config.toml
num_hidden_layers = 8
hidden_size = 384
n_experts = 16
experts_per_token = 1
d_expert = 576
d_shared_expert = 0
hidden_act = "squared_relu"
moe_layers = [1, 3, 5, 7]
router_score = "sigmoid"
normalize_top_k = false
routed_scale = 2.0
balance_loss = 0.00238
balance_bias = true
scale_expert_input = true
init_std_router = 0.011
lr_router = 0.000279
vocab_size = 16384
norm = "layernorm"
norm_eps = 1e-06
tie_word_embeddings = "early"
optimizer = "muon"
learning_rate = 0.0122
beta1 = 0.95
max_grad_norm = 1.0
batch_tokens = 65536
max_seq_len = 1024
train_tokens = 400300000
max_steps = 6109
dataset = "wikipedia_en"
Below are experts of layer 3 (counted from 0) of a mixture-of-experts language model. Rows are named router (the router's row for the expert), up (a neuron's input weights, with its number) and show model dimensions 192-255. Each number is 200 + 30 x the weight over its row's rms, rounded and kept within 0 to 999.
After each expert's rows: a language model's description of what the expert responds to. This comes from a sample of Wikipedia text that the model never trained on.

# expert 9
router,203,259,195,166,218,217,240,229,242,162,137,172,177,259,207,204,193,254,237,167,236,162,220,208,185,227,235,210,164,180,198,111,225,209,220,162,234,198,195,226,233,238,192,148,228,208,268,207,210,251,205,176,211,212,228,129,170,192,216,237,156,233,200,229
up0,200,205,199,205,178,203,234,191,191,140,211,149,205,208,166,225,239,216,213,217,174,234,228,212,179,168,242,168,189,193,169,185,203,265,150,222,176,199,231,204,245,219,216,171,209,177,225,189,195,198,151,113,222,218,202,144,196,237,238,231,249,171,230,129
up1,217,216,239,237,206,251,234,253,200,181,210,168,202,212,192,200,204,215,168,248,215,202,206,202,185,211,218,203,181,200,191,222,140,139,237,216,185,300,225,244,197,224,208,193,206,217,212,269,225,205,163,155,188,216,199,192,228,163,254,195,229,221,217,260
up2,233,187,158,174,136,216,180,173,222,245,224,187,188,204,198,204,221,210,229,231,173,183,219,282,212,194,216,193,203,254,242,142,141,182,285,171,180,180,221,183,192,228,203,166,176,220,178,177,157,222,195,199,167,210,238,176,187,185,213,224,131,226,186,231
up3,214,232,222,181,161,196,164,242,190,247,205,213,186,196,224,140,241,224,227,175,211,235,168,210,182,183,177,195,229,209,207,189,208,229,201,271,169,190,214,181,203,219,209,187,140,208,220,217,150,180,204,233,232,198,255,193,217,259,170,252,141,257,250,210
up4,185,226,163,174,207,223,182,176,177,233,263,187,175,204,232,273,243,205,176,173,154,162,210,166,201,217,215,156,211,204,169,188,214,222,254,171,214,226,131,205,164,172,215,206,217,208,177,169,212,244,200,192,176,201,182,198,178,200,208,176,177,186,201,225
up5,150,225,223,188,268,156,146,209,160,206,177,169,207,237,143,216,218,208,210,216,242,148,244,209,216,162,195,202,168,266,175,165,216,192,201,210,198,235,236,191,189,153,228,190,197,180,227,202,206,214,207,224,140,138,154,174,190,218,148,194,190,215,212,231
up6,215,146,222,230,183,221,246,168,168,198,219,168,179,160,250,236,255,168,202,181,231,196,182,221,177,170,260,224,183,184,153,214,213,169,222,214,217,206,198,176,151,210,133,251,158,195,166,194,176,207,167,259,213,171,278,236,210,110,210,172,246,184,247,161
up7,244,160,175,190,199,210,202,167,233,165,172,173,196,213,184,205,175,231,191,211,183,219,215,163,212,208,239,217,162,239,207,193,206,207,197,188,207,208,196,206,221,196,207,224,200,205,207,165,189,205,200,158,209,235,208,242,223,278,197,190,227,196,203,228
up8,218,211,155,218,223,204,177,213,211,227,170,188,237,185,262,201,183,248,211,182,180,217,145,252,251,173,246,234,184,175,158,197,234,156,221,222,219,212,205,269,183,189,252,176,146,189,208,223,194,230,212,229,193,149,216,243,173,190,172,228,209,213,186,207
up9,176,220,228,206,241,200,197,231,186,146,176,183,182,206,152,201,221,258,109,168,253,208,206,199,208,180,274,184,212,208,170,229,190,256,215,176,236,233,243,162,194,159,194,179,220,178,207,222,195,183,170,206,201,152,206,174,185,187,201,247,178,196,203,217
up10,164,234,190,199,164,206,199,231,188,225,203,233,233,206,188,187,267,206,185,229,204,200,213,214,216,146,240,200,183,165,191,184,230,193,265,213,189,239,157,246,206,173,243,212,231,176,256,132,166,224,225,209,191,233,243,223,128,231,192,213,190,224,263,222
up11,215,202,186,142,225,141,195,213,145,176,193,213,157,245,169,208,187,257,228,209,243,208,167,238,149,177,214,171,182,170,187,220,201,231,226,229,189,229,190,228,156,196,190,163,226,218,227,174,219,212,230,223,203,201,193,155,179,208,189,244,225,225,170,205
up12,266,183,184,247,226,242,161,235,171,217,194,210,193,204,178,194,203,232,179,166,212,164,200,157,185,157,189,243,236,206,237,216,209,182,188,197,181,192,189,220,242,258,179,243,228,185,271,171,172,188,189,192,202,167,221,159,183,187,213,152,188,187,180,208
up13,195,208,160,286,194,193,193,261,159,147,151,219,216,190,244,200,230,201,181,151,269,140,184,292,157,174,195,198,223,150,154,197,236,246,230,222,229,166,233,215,237,199,185,200,154,149,183,215,216,182,229,199,213,212,172,255,172,132,248,204,95,173,207,193
up14,222,240,211,193,199,229,235,154,160,169,153,237,177,187,154,186,173,206,209,140,200,186,235,226,212,193,199,207,244,189,238,174,179,197,208,217,223,185,223,219,180,105,170,240,236,169,177,223,181,194,233,198,217,189,206,121,242,234,190,211,204,187,218,257
up15,230,235,262,151,201,144,172,247,193,202,180,213,167,251,222,208,231,196,117,186,196,225,170,241,189,169,151,187,209,171,164,215,177,184,264,166,248,178,200,170,215,201,272,163,169,249,215,222,233,253,193,210,192,234,218,198,209,217,232,158,170,259,253,219
Description: Abstract or topic nouns and some verbs after the, a or his, such as role, work, death, performance, returned.

# expert 0
router,201,169,203,211,180,187,205,227,173,161,200,256,224,218,193,221,229,210,170,190,165,189,202,232,247,236,195,148,182,200,175,198,193,220,236,182,191,171,204,209,202,238,224,171,164,130,208,230,165,240,202,162,253,178,248,230,242,212,208,202,216,197,167,198
up0,191,134,184,253,205,160,178,185,226,157,183,202,203,254,205,226,218,187,186,179,176,212,169,223,252,216,160,225,180,212,205,144,183,184,197,257,191,200,162,149,214,168,212,154,200,199,245,181,148,226,202,232,144,185,191,162,243,177,187,258,248,200,200,158
up1,189,210,180,240,192,201,188,196,212,238,186,211,218,200,181,228,205,177,214,145,201,180,233,215,212,220,148,200,219,185,173,152,232,201,254,190,194,243,189,131,240,181,201,172,196,186,227,234,187,242,265,187,192,273,233,159,198,113,161,200,228,245,217,215
up2,205,152,171,210,233,210,211,229,158,220,223,256,149,202,216,248,210,184,204,223,269,208,191,183,238,225,132,159,201,207,202,159,179,221,235,178,179,121,199,182,236,226,207,161,237,223,240,224,166,205,199,222,232,202,195,187,150,260,207,188,232,195,201,196
up3,178,195,219,265,226,187,212,211,195,185,169,164,225,236,169,177,235,223,143,233,234,186,180,167,211,181,228,206,110,191,204,153,242,208,154,210,258,174,191,205,203,213,268,168,187,157,204,240,141,222,252,215,205,180,214,205,244,213,210,197,204,189,247,202
up4,256,235,228,233,203,181,185,216,206,195,199,150,221,199,225,219,227,187,176,188,240,184,229,215,163,209,235,227,184,176,154,232,211,176,232,227,147,185,144,196,206,220,157,189,276,180,201,200,192,193,220,203,194,238,188,202,135,149,190,159,186,164,233,162
up5,228,215,217,192,199,199,220,220,181,202,186,245,234,178,202,192,206,206,213,213,217,113,232,210,238,203,203,208,212,195,215,224,107,221,179,173,230,224,247,191,200,243,226,192,198,157,196,211,212,220,227,216,184,194,248,227,235,248,183,216,212,169,167,235
up6,156,166,174,217,254,171,207,206,222,180,235,198,184,199,233,200,219,200,224,185,206,226,201,217,217,196,178,213,248,198,236,230,182,183,229,236,200,198,207,228,172,254,210,153,198,219,204,182,227,220,178,175,232,209,189,220,193,187,193,145,229,198,203,233
up7,237,196,211,166,221,148,196,241,238,177,183,262,237,130,209,202,219,169,219,216,193,163,251,243,188,195,175,174,194,215,180,193,194,211,185,199,200,231,197,232,184,198,216,225,280,143,157,182,173,222,246,174,208,197,194,219,165,168,167,213,233,260,199,132
up8,160,191,198,234,196,226,164,204,184,237,243,223,156,244,148,233,263,197,178,184,186,232,241,154,191,188,177,177,173,190,235,249,194,178,216,181,193,194,200,176,209,191,185,169,224,225,230,211,184,210,164,204,245,183,199,205,236,198,225,256,202,208,190,198
up9,207,213,244,150,154,213,186,201,253,179,183,226,213,129,153,219,179,223,188,176,165,205,245,190,198,182,215,158,136,168,242,222,204,220,189,255,239,189,177,166,224,192,232,173,206,231,188,167,236,205,152,257,276,208,215,184,173,201,218,171,242,144,188,240
up10,179,213,215,226,211,209,228,215,220,203,227,194,232,277,177,165,224,217,207,262,225,190,178,195,216,210,215,171,190,138,165,272,234,152,234,210,240,190,203,218,186,188,222,172,221,178,214,174,232,217,188,158,176,196,207,186,210,244,197,190,226,211,186,197
up11,233,171,191,212,212,215,197,236,207,189,218,242,224,194,217,166,197,209,207,181,218,281,272,226,194,210,195,242,217,211,156,190,168,224,189,217,199,128,136,194,220,238,187,200,188,166,264,206,136,203,180,181,176,217,268,260,213,182,203,209,200,248,161,170
up12,196,204,168,187,186,179,183,239,193,164,155,209,205,268,176,199,229,179,264,191,213,213,218,231,197,234,222,203,219,176,185,203,175,193,206,236,181,194,247,225,197,229,230,192,252,202,174,272,199,191,197,207,161,142,205,220,220,210,171,90,214,181,138,208
up13,203,125,198,217,244,190,214,256,192,228,249,184,182,239,161,177,232,217,220,153,157,236,213,193,172,196,214,194,199,149,199,230,165,187,279,210,182,181,218,157,197,203,163,206,248,182,232,171,138,222,233,198,197,304,196,187,247,145,225,224,159,199,202,192
up14,215,190,86,225,224,245,220,245,215,220,228,206,180,222,214,197,209,182,146,193,213,188,196,222,169,242,118,200,166,195,213,203,186,179,248,236,173,196,208,133,164,164,251,152,190,164,158,152,222,253,140,172,191,227,211,212,198,193,219,142,215,205,222,171
up15,207,237,182,209,168,213,188,168,240,165,235,217,267,192,213,203,196,199,169,205,180,155,259,181,216,256,185,159,196,215,212,216,173,234,209,218,194,206,190,134,194,189,224,169,198,268,196,176,188,191,199,235,243,182,184,196,273,258,232,209,160,221,235,174
Description: Words and word pieces that start infobox fields, section headings and table headers, such as Geology, Career, Votes, Species, Producer.

# expert 11
router,143,160,228,196,190,207,186,243,177,200,215,231,219,217,201,241,198,228,278,242,242,189,173,188,160,157,213,122,183,205,189,180,253,245,205,189,210,169,179,172,245,194,203,171,217,211,179,187,254,209,197,235,200,204,184,174,219,157,252,205,209,221,223,212
up0,183,149,234,167,174,205,148,258,197,242,219,249,175,220,191,235,203,195,229,297,158,210,201,197,210,159,205,212,202,168,193,154,246,190,238,178,207,175,209,173,174,188,274,179,232,204,214,192,204,218,216,178,192,212,272,262,219,214,240,170,230,186,212,199
up1,222,230,160,153,209,188,230,208,188,182,232,200,184,126,207,209,261,224,214,230,214,224,196,241,218,256,165,203,225,184,179,212,225,249,183,247,197,243,213,197,216,225,216,199,233,256,150,217,186,238,219,199,234,206,172,147,164,211,178,212,206,158,206,223
up2,197,179,145,254,157,161,216,213,246,229,212,224,196,142,208,172,238,153,214,212,181,184,208,241,217,206,212,227,222,220,158,213,175,216,184,228,247,172,221,187,212,196,243,130,161,186,220,199,166,237,209,206,246,176,175,246,192,204,212,130,204,200,241,220
up3,180,212,206,201,183,206,259,187,232,227,260,245,216,197,187,177,187,209,222,164,180,125,230,211,188,204,199,212,204,229,175,230,172,200,212,238,194,163,213,198,219,265,188,212,268,225,210,200,167,232,260,200,156,192,193,220,224,172,212,235,222,161,192,271
up4,189,198,189,239,206,213,196,264,200,185,156,167,118,189,186,197,193,242,224,253,219,265,198,197,168,198,163,243,202,213,198,206,212,243,152,170,221,242,226,157,170,214,207,245,143,206,171,204,222,182,209,204,233,168,206,234,199,175,222,185,257,148,243,204
up5,193,194,218,182,152,221,203,203,185,221,201,196,278,166,163,237,162,152,207,218,162,204,174,206,144,187,226,167,192,180,179,178,203,179,208,185,170,192,208,196,188,182,208,180,250,238,193,169,220,236,234,172,242,217,197,213,135,184,236,170,164,183,190,196
up6,214,216,233,230,201,234,231,205,220,179,153,213,184,251,190,237,180,213,263,232,197,187,177,173,174,169,219,224,166,151,222,228,189,188,193,144,218,181,203,189,236,215,167,199,107,187,177,170,246,240,195,204,241,196,184,175,178,196,150,222,169,176,165,205
up7,241,225,227,230,142,206,184,211,209,195,177,249,181,236,181,182,179,181,159,255,212,174,200,193,197,205,180,186,189,125,222,199,252,155,217,233,215,165,259,157,196,180,204,223,194,174,217,218,227,257,175,221,163,165,232,189,205,129,239,150,209,217,197,218
up8,190,182,153,200,239,222,150,184,199,207,219,139,196,202,207,157,238,234,202,211,166,200,239,269,176,151,266,159,140,194,238,223,209,253,220,198,255,188,203,230,205,165,183,225,214,218,214,223,146,160,194,190,171,236,225,202,177,163,175,120,176,215,200,234
up9,212,204,187,137,192,168,222,128,173,262,163,227,204,258,181,167,168,179,247,185,209,170,169,200,152,164,205,181,153,230,218,198,207,200,189,167,206,187,193,216,208,173,209,168,231,204,179,178,231,220,157,172,197,164,157,273,192,205,193,228,206,221,197,237
up10,226,236,222,212,195,223,240,183,152,194,235,234,259,254,226,202,226,279,235,255,224,206,228,197,180,234,212,227,241,251,169,220,168,163,178,256,188,223,209,188,217,228,162,183,210,169,185,200,206,197,166,220,216,179,208,154,156,163,208,124,160,128,204,228
up11,159,182,194,172,264,217,184,177,238,168,230,153,154,199,144,197,208,194,169,223,210,205,273,189,227,224,173,171,199,206,240,201,223,185,211,170,230,186,198,233,269,210,222,152,255,227,236,235,164,217,221,158,220,174,197,243,173,183,175,225,237,194,197,183
up12,177,226,150,208,213,184,133,186,225,180,209,178,244,190,205,123,198,173,215,191,165,217,177,306,200,147,223,251,179,224,193,179,186,254,187,200,185,230,189,196,219,197,229,152,185,203,232,161,192,218,149,219,226,236,230,201,186,239,201,215,220,227,205,253
up13,260,257,182,228,207,222,225,217,213,230,188,219,167,205,201,211,155,195,138,241,153,178,163,195,174,253,168,148,199,203,259,248,147,164,232,217,217,232,186,159,230,207,210,141,221,145,248,219,197,214,186,197,208,199,140,178,202,192,178,219,192,255,202,190
up14,154,202,201,197,246,175,241,205,201,216,231,176,212,235,153,250,243,227,199,161,181,195,152,280,186,181,197,198,133,158,220,206,166,229,179,164,219,252,236,173,205,167,191,212,172,225,229,203,163,201,221,239,196,193,238,185,198,221,155,161,170,187,166,233
up15,139,176,192,199,146,190,183,177,191,191,152,225,213,204,207,226,208,177,213,226,192,215,236,205,175,154,186,158,156,171,164,175,272,209,221,158,158,202,239,170,210,202,195,227,150,231,195,227,220,195,197,200,236,234,227,199,213,201,221,151,218,227,194,188
Description: Comparative and hedging words and discourse markers inside clauses, such as more, better, most, such, however, rarely, and opening quotation marks.

# expert 1
router,167,189,245,143,208,195,184,231,216,196,174,151,216,225,212,220,226,244,202,167,264,216,173,188,201,216,166,167,219,206,192,214,199,168,172,207,237,145,188,196,232,180,211,191,189,236,187,212,202,281,169,218,241,216,206,200,167,158,209,206,186,194,191,244
up0,193,209,197,194,215,208,193,174,225,149,210,177,144,204,222,200,181,182,254,177,192,221,135,198,193,156,234,215,175,212,179,223,209,190,202,234,218,242,229,202,215,200,165,177,153,205,168,213,235,235,190,190,246,177,202,206,179,229,212,135,222,198,234,204
up1,261,246,178,217,203,202,174,211,219,159,157,194,167,201,241,212,212,213,203,145,172,286,184,213,183,124,173,231,185,198,217,163,214,201,194,208,181,220,171,169,214,176,211,198,203,173,226,209,229,258,153,221,198,208,254,189,243,177,190,227,215,157,182,177
up2,211,232,201,207,176,177,169,184,211,233,235,208,172,243,211,244,211,183,149,209,189,212,224,193,156,199,174,174,206,226,231,186,190,228,240,188,182,211,209,206,161,211,188,177,207,277,191,204,188,202,192,228,223,189,181,182,231,259,178,233,164,239,239,228
up3,204,222,148,210,169,222,192,220,181,173,230,235,213,202,273,164,181,181,210,178,249,188,162,193,201,183,240,182,213,216,253,190,205,196,181,194,216,175,210,215,247,209,230,202,200,134,148,225,152,242,230,148,226,170,203,181,185,262,184,215,180,161,236,270
up4,247,298,243,164,168,195,151,222,177,231,176,132,167,185,170,212,245,215,191,194,174,187,146,200,157,160,182,232,216,213,172,204,223,197,155,184,244,185,162,187,182,167,222,220,223,233,157,210,216,179,250,215,185,167,226,233,207,189,190,201,290,178,194,194
up5,108,205,238,142,180,246,240,218,162,164,146,242,198,244,223,211,227,178,220,157,162,234,228,197,239,248,199,133,219,185,139,254,228,134,167,183,218,161,256,240,172,239,193,168,142,170,167,242,215,217,186,197,165,192,218,231,209,219,215,207,224,220,214,190
up6,170,193,206,231,204,186,268,189,218,161,201,220,261,219,188,258,256,202,184,204,216,199,257,188,145,172,247,198,191,184,223,208,232,192,175,207,181,214,243,210,197,229,207,215,194,229,213,189,183,188,188,220,239,157,162,196,193,235,164,201,182,206,206,247
up7,194,197,234,197,218,165,171,229,195,209,183,218,203,203,142,231,208,214,221,181,207,154,183,235,205,190,211,204,165,170,188,237,217,182,241,264,211,201,191,189,228,220,154,177,145,194,244,211,215,260,193,192,182,230,104,170,213,186,174,203,223,164,165,157
up8,186,200,207,192,192,211,189,198,185,224,203,176,183,201,187,199,198,200,196,204,181,243,192,224,206,162,226,169,204,190,194,171,179,244,212,204,214,166,138,173,214,166,244,227,163,178,169,211,177,203,193,220,239,162,202,191,180,233,220,190,196,124,200,192
up9,206,224,173,201,158,221,201,198,208,174,233,195,147,198,220,217,205,191,241,195,220,206,200,190,190,239,240,213,199,211,206,206,182,193,213,185,230,243,178,186,197,211,187,132,188,186,188,176,249,224,181,222,185,181,224,169,165,211,220,256,208,199,204,173
up10,145,264,219,196,113,190,213,228,212,160,219,233,199,240,214,191,168,196,232,190,189,165,169,168,198,179,177,221,208,189,194,152,173,166,163,219,146,211,218,278,157,222,222,207,223,168,242,188,154,202,230,214,181,165,192,201,181,189,205,170,230,223,206,228
up11,181,215,198,210,233,250,232,218,169,122,192,206,253,171,211,169,200,232,199,160,218,207,181,191,195,213,182,241,208,218,233,200,204,163,191,159,188,196,268,177,154,180,213,179,158,193,223,205,200,230,195,196,225,180,216,104,126,208,185,208,180,223,205,215
up12,221,293,183,160,249,190,270,174,228,220,185,193,215,201,233,174,168,238,179,194,200,200,149,213,191,195,236,193,255,212,192,181,205,211,170,196,193,188,181,222,166,192,228,178,229,202,181,266,153,201,169,189,253,192,156,242,151,262,168,185,195,184,216,246
up13,194,222,203,205,171,206,213,209,193,205,142,187,204,164,195,207,174,206,151,197,210,178,187,208,208,209,237,165,220,177,221,182,171,178,211,209,235,129,248,198,149,275,234,185,227,196,206,113,247,211,210,247,212,176,205,204,228,181,174,189,180,193,213,225
up14,169,178,222,214,206,213,208,282,214,156,217,144,185,204,190,168,219,172,204,203,264,181,162,213,151,171,148,229,201,242,213,199,170,195,261,194,208,189,193,208,209,275,226,174,148,258,242,179,161,209,229,163,257,243,224,186,175,191,216,195,224,233,190,206
up15,242,239,180,217,205,208,168,214,181,200,177,192,186,178,170,184,142,252,180,166,200,175,171,171,185,181,242,172,237,264,239,220,219,193,188,187,208,211,263,184,169,220,212,158,168,183,189,217,159,214,214,203,237,151,181,192,204,229,225,243,159,204,203,188
Description: Mostly "of" after nouns in names and titles, also from, between, and role nouns like member, president, father.

# expert 3
router,123,169,225,167,213,182,167,211,219,165,175,176,195,237,218,191,234,231,186,136,233,229,196,155,155,188,152,216,239,219,234,186,180,259,225,221,164,233,235,212,224,192,215,201,178,207,195,211,225,247,192,137,185,192,192,185,218,135,190,221,190,168,164,220
up0,221,207,225,103,223,169,223,215,208,233,152,180,233,242,176,204,219,199,225,145,254,210,217,189,183,173,233,183,173,169,272,214,190,204,278,199,127,226,242,145,207,217,145,172,207,178,139,167,220,183,216,282,192,164,200,175,177,203,196,190,261,197,204,208
up1,232,259,189,175,252,171,186,182,189,212,230,159,213,228,228,191,139,189,206,143,233,166,159,207,155,224,231,187,246,178,235,183,169,182,183,200,166,206,236,199,228,226,221,192,202,127,215,201,227,217,231,181,192,226,171,272,223,243,225,213,185,206,200,208
up2,163,195,155,167,241,289,194,192,232,165,197,291,199,219,155,130,183,156,206,225,187,223,190,198,179,155,180,264,215,220,233,176,185,200,280,185,229,207,246,192,196,221,199,183,216,191,168,227,209,194,228,176,200,151,263,235,223,197,221,166,188,207,191,184
up3,197,153,220,185,193,159,178,187,166,185,208,200,241,214,215,127,169,185,149,232,218,215,152,207,184,191,200,175,201,200,191,219,148,237,199,217,212,181,215,218,261,186,196,199,198,168,163,197,227,241,209,186,269,239,228,230,158,205,174,200,195,199,183,204
up4,210,205,204,213,190,147,235,239,217,201,144,208,269,227,221,190,254,178,224,201,238,149,245,124,168,236,188,233,225,175,289,193,239,193,216,165,187,193,207,208,236,216,146,217,217,198,166,239,244,229,223,185,204,186,207,230,177,177,210,162,220,226,216,206
up5,199,194,148,155,201,220,188,159,215,212,246,214,171,203,185,201,199,212,198,172,255,188,217,222,184,251,167,196,193,162,234,159,182,209,171,219,196,188,238,174,204,184,216,184,220,194,186,226,247,247,170,192,232,253,184,128,177,207,178,220,143,242,189,232
up6,210,202,193,204,170,204,206,249,193,198,230,200,234,181,203,263,148,172,209,224,149,218,255,179,200,180,145,178,201,162,168,150,191,203,167,237,153,235,230,249,170,241,221,188,177,205,173,218,151,192,107,198,204,200,220,212,181,189,217,172,129,194,188,234
up7,155,213,195,239,211,118,204,193,217,147,211,226,195,169,179,207,258,238,229,185,224,223,224,211,142,200,165,223,175,262,160,164,222,283,185,250,203,169,192,231,209,220,218,162,203,138,194,172,245,202,144,262,204,170,198,211,164,212,171,188,149,184,210,187
up8,220,192,187,199,154,125,204,190,216,172,197,208,174,267,229,207,170,195,238,241,169,196,140,239,159,147,204,199,207,129,202,193,179,172,209,204,201,235,247,217,209,224,142,140,201,193,201,164,242,221,167,211,241,164,221,146,189,179,157,159,233,261,164,154
up9,195,188,208,189,158,203,261,179,200,163,205,209,193,208,177,173,158,211,193,203,240,173,248,210,200,191,198,149,257,168,220,201,223,216,229,204,125,191,224,180,225,185,168,198,262,150,169,225,207,240,230,190,222,201,228,164,192,212,189,227,212,185,207,212
up10,182,206,195,190,282,165,192,209,226,217,197,220,186,204,253,160,202,236,184,211,180,181,215,219,243,161,231,207,217,181,208,199,251,230,168,189,187,232,217,179,193,207,270,161,170,285,191,195,256,174,181,170,206,177,184,198,190,222,222,174,180,204,228,188
up11,247,232,205,178,218,168,213,217,226,184,166,254,188,155,202,198,200,222,171,136,168,224,235,236,205,215,207,161,168,202,259,191,210,198,261,197,201,233,228,205,210,140,182,194,195,198,214,213,174,219,236,252,144,169,181,172,214,247,173,211,202,146,206,194
up12,204,188,177,102,198,201,144,186,210,168,171,227,174,192,202,172,235,210,148,206,174,258,202,178,210,209,161,197,249,168,225,208,197,157,213,215,180,227,270,217,162,161,224,211,240,178,239,198,228,244,130,171,230,213,191,178,186,186,161,242,188,185,233,222
up13,228,187,234,226,197,226,185,182,238,160,192,202,239,204,193,200,229,139,208,277,239,155,237,220,151,241,226,218,194,224,210,149,234,168,229,192,158,225,203,202,216,186,155,255,222,209,222,185,187,219,187,201,227,238,179,251,162,248,204,137,191,233,242,210
up14,241,223,206,157,192,167,208,203,223,199,184,180,186,227,211,210,218,201,182,204,206,167,179,215,188,172,160,203,250,120,265,250,212,225,184,214,169,254,169,192,220,159,170,195,232,172,159,245,245,174,254,203,206,217,110,181,185,164,217,234,178,234,217,229
up15,197,241,157,141,229,295,213,165,144,213,136,130,231,278,205,191,188,181,193,232,229,221,188,220,218,279,178,220,179,183,244,265,138,176,216,218,200,188,239,135,225,206,190,223,164,216,173,185,168,145,197,247,235,154,242,197,189,165,164,201,217,180,159,164
Description: Sentence-final periods and prepositions after verbs or participles, such as signed as, won with, released in, during, into.

# expert 6
router,166,177,237,155,223,182,205,220,179,209,161,223,219,191,256,200,190,271,249,217,196,210,222,225,171,185,211,153,173,172,190,165,209,140,205,176,229,186,179,180,260,202,228,196,218,160,177,195,203,211,215,127,208,201,245,201,151,182,213,207,153,231,225,195
up0,227,155,211,195,219,199,170,217,198,212,162,228,184,180,168,184,237,221,260,180,206,236,196,220,207,203,155,168,178,159,154,229,195,230,194,191,200,183,215,274,236,215,189,160,188,210,162,172,203,244,216,196,194,254,241,210,205,207,175,210,152,208,140,206
up1,214,196,168,201,228,122,151,183,225,219,150,211,240,187,219,216,206,207,263,168,211,207,260,188,167,256,237,200,179,193,206,167,182,230,223,183,193,183,243,198,195,260,202,177,188,144,184,201,196,216,226,168,220,195,176,155,220,189,202,189,206,204,223,222
up2,187,152,189,216,212,154,242,240,211,189,220,193,187,141,198,173,224,198,216,159,159,165,243,219,266,181,208,209,191,231,201,219,193,165,171,197,178,200,223,170,240,192,227,185,198,198,227,218,160,221,159,243,206,176,228,218,195,221,193,200,197,238,197,224
up3,229,194,202,214,184,233,204,214,178,219,175,185,203,258,168,199,178,207,198,198,221,248,206,235,174,204,203,234,193,198,177,196,202,223,195,184,218,214,208,232,190,218,140,210,242,205,257,178,234,203,145,222,233,178,166,191,204,268,197,223,198,209,205,219
up4,196,217,187,263,184,223,208,124,208,174,164,217,175,182,223,176,214,188,177,239,250,204,171,226,171,204,181,195,195,181,219,211,172,176,217,175,158,147,228,246,208,205,225,169,210,236,254,219,143,159,150,247,190,212,237,224,217,198,128,218,169,211,144,196
up5,184,204,203,181,211,235,217,200,190,173,209,127,219,186,230,234,182,158,263,180,201,227,202,212,190,187,207,219,168,207,210,206,202,214,255,222,178,220,164,143,177,161,203,223,193,165,249,180,204,205,195,219,205,193,226,179,183,221,226,163,198,206,183,179
up6,198,212,155,210,190,214,164,197,249,214,187,200,189,210,193,229,222,281,186,197,208,166,224,206,198,217,208,259,221,176,200,212,230,139,191,203,243,179,197,247,230,228,204,190,170,197,222,258,182,230,200,149,193,172,228,163,213,202,278,260,216,178,152,194
up7,189,165,250,192,171,212,188,191,239,202,247,174,192,202,177,154,262,187,227,178,163,256,201,213,190,203,172,142,174,225,205,160,207,194,254,160,209,207,282,182,188,185,172,195,260,249,174,222,236,219,197,198,212,214,209,245,203,166,195,229,199,239,205,187
up8,173,254,205,222,206,210,201,157,200,193,206,158,231,278,191,205,220,193,262,173,217,170,196,204,256,168,242,180,226,204,195,199,186,154,258,245,172,205,126,173,155,178,201,186,194,220,197,170,242,153,210,253,240,244,216,203,173,187,146,210,238,181,212,234
up9,187,189,253,185,201,156,171,195,200,207,215,194,191,218,199,193,231,205,206,149,258,216,220,214,146,158,214,189,195,192,155,217,183,206,154,265,222,159,228,158,176,216,207,161,179,196,208,258,215,210,206,224,201,214,191,232,126,217,166,227,186,165,242,209
up10,179,224,217,219,138,188,206,178,208,264,252,203,159,210,201,265,195,215,178,212,162,206,246,226,221,236,204,169,190,132,237,228,218,177,161,222,184,172,224,209,257,195,181,262,196,150,156,150,232,265,184,205,188,177,236,190,149,193,270,163,227,154,165,212
up11,220,183,178,195,145,181,133,222,224,207,225,238,208,189,186,232,176,257,170,222,193,206,195,197,173,163,174,175,206,264,184,204,194,193,315,141,185,158,192,212,211,182,199,187,245,207,228,217,231,256,169,207,245,157,198,238,180,167,196,215,186,204,215,195
up12,218,237,244,195,141,219,234,179,221,178,165,234,187,214,195,196,178,209,262,209,193,196,227,233,225,180,185,217,218,229,191,237,159,140,215,243,197,160,217,158,227,191,235,186,181,190,195,153,205,180,190,140,183,206,212,186,239,222,228,161,159,194,234,220
up13,217,229,184,182,237,247,191,199,208,224,199,231,140,168,261,240,175,221,183,184,232,209,192,245,193,148,226,166,211,218,242,184,269,204,251,236,201,205,161,180,223,150,118,213,187,177,196,163,197,200,172,198,197,226,218,173,178,200,202,204,189,200,161,240
up14,219,165,179,165,237,263,164,265,174,175,204,156,149,186,205,175,176,248,195,222,150,191,210,202,172,199,185,218,199,232,235,188,135,201,141,221,244,180,173,162,201,216,215,218,221,143,235,228,223,243,208,184,201,211,195,189,243,241,170,265,234,247,182,188
up15,210,203,235,226,172,187,193,211,190,207,192,139,156,231,237,287,208,229,187,160,195,173,215,175,169,192,193,211,171,171,182,253,233,186,216,171,201,212,180,200,204,187,255,162,277,126,167,181,167,202,176,160,177,164,179,199,159,195,189,174,172,234,207,169
Description: Opening pieces of personal names, often foreign, in tables, sports results and prose, such as Alexand-, Jas-, Dor-, David.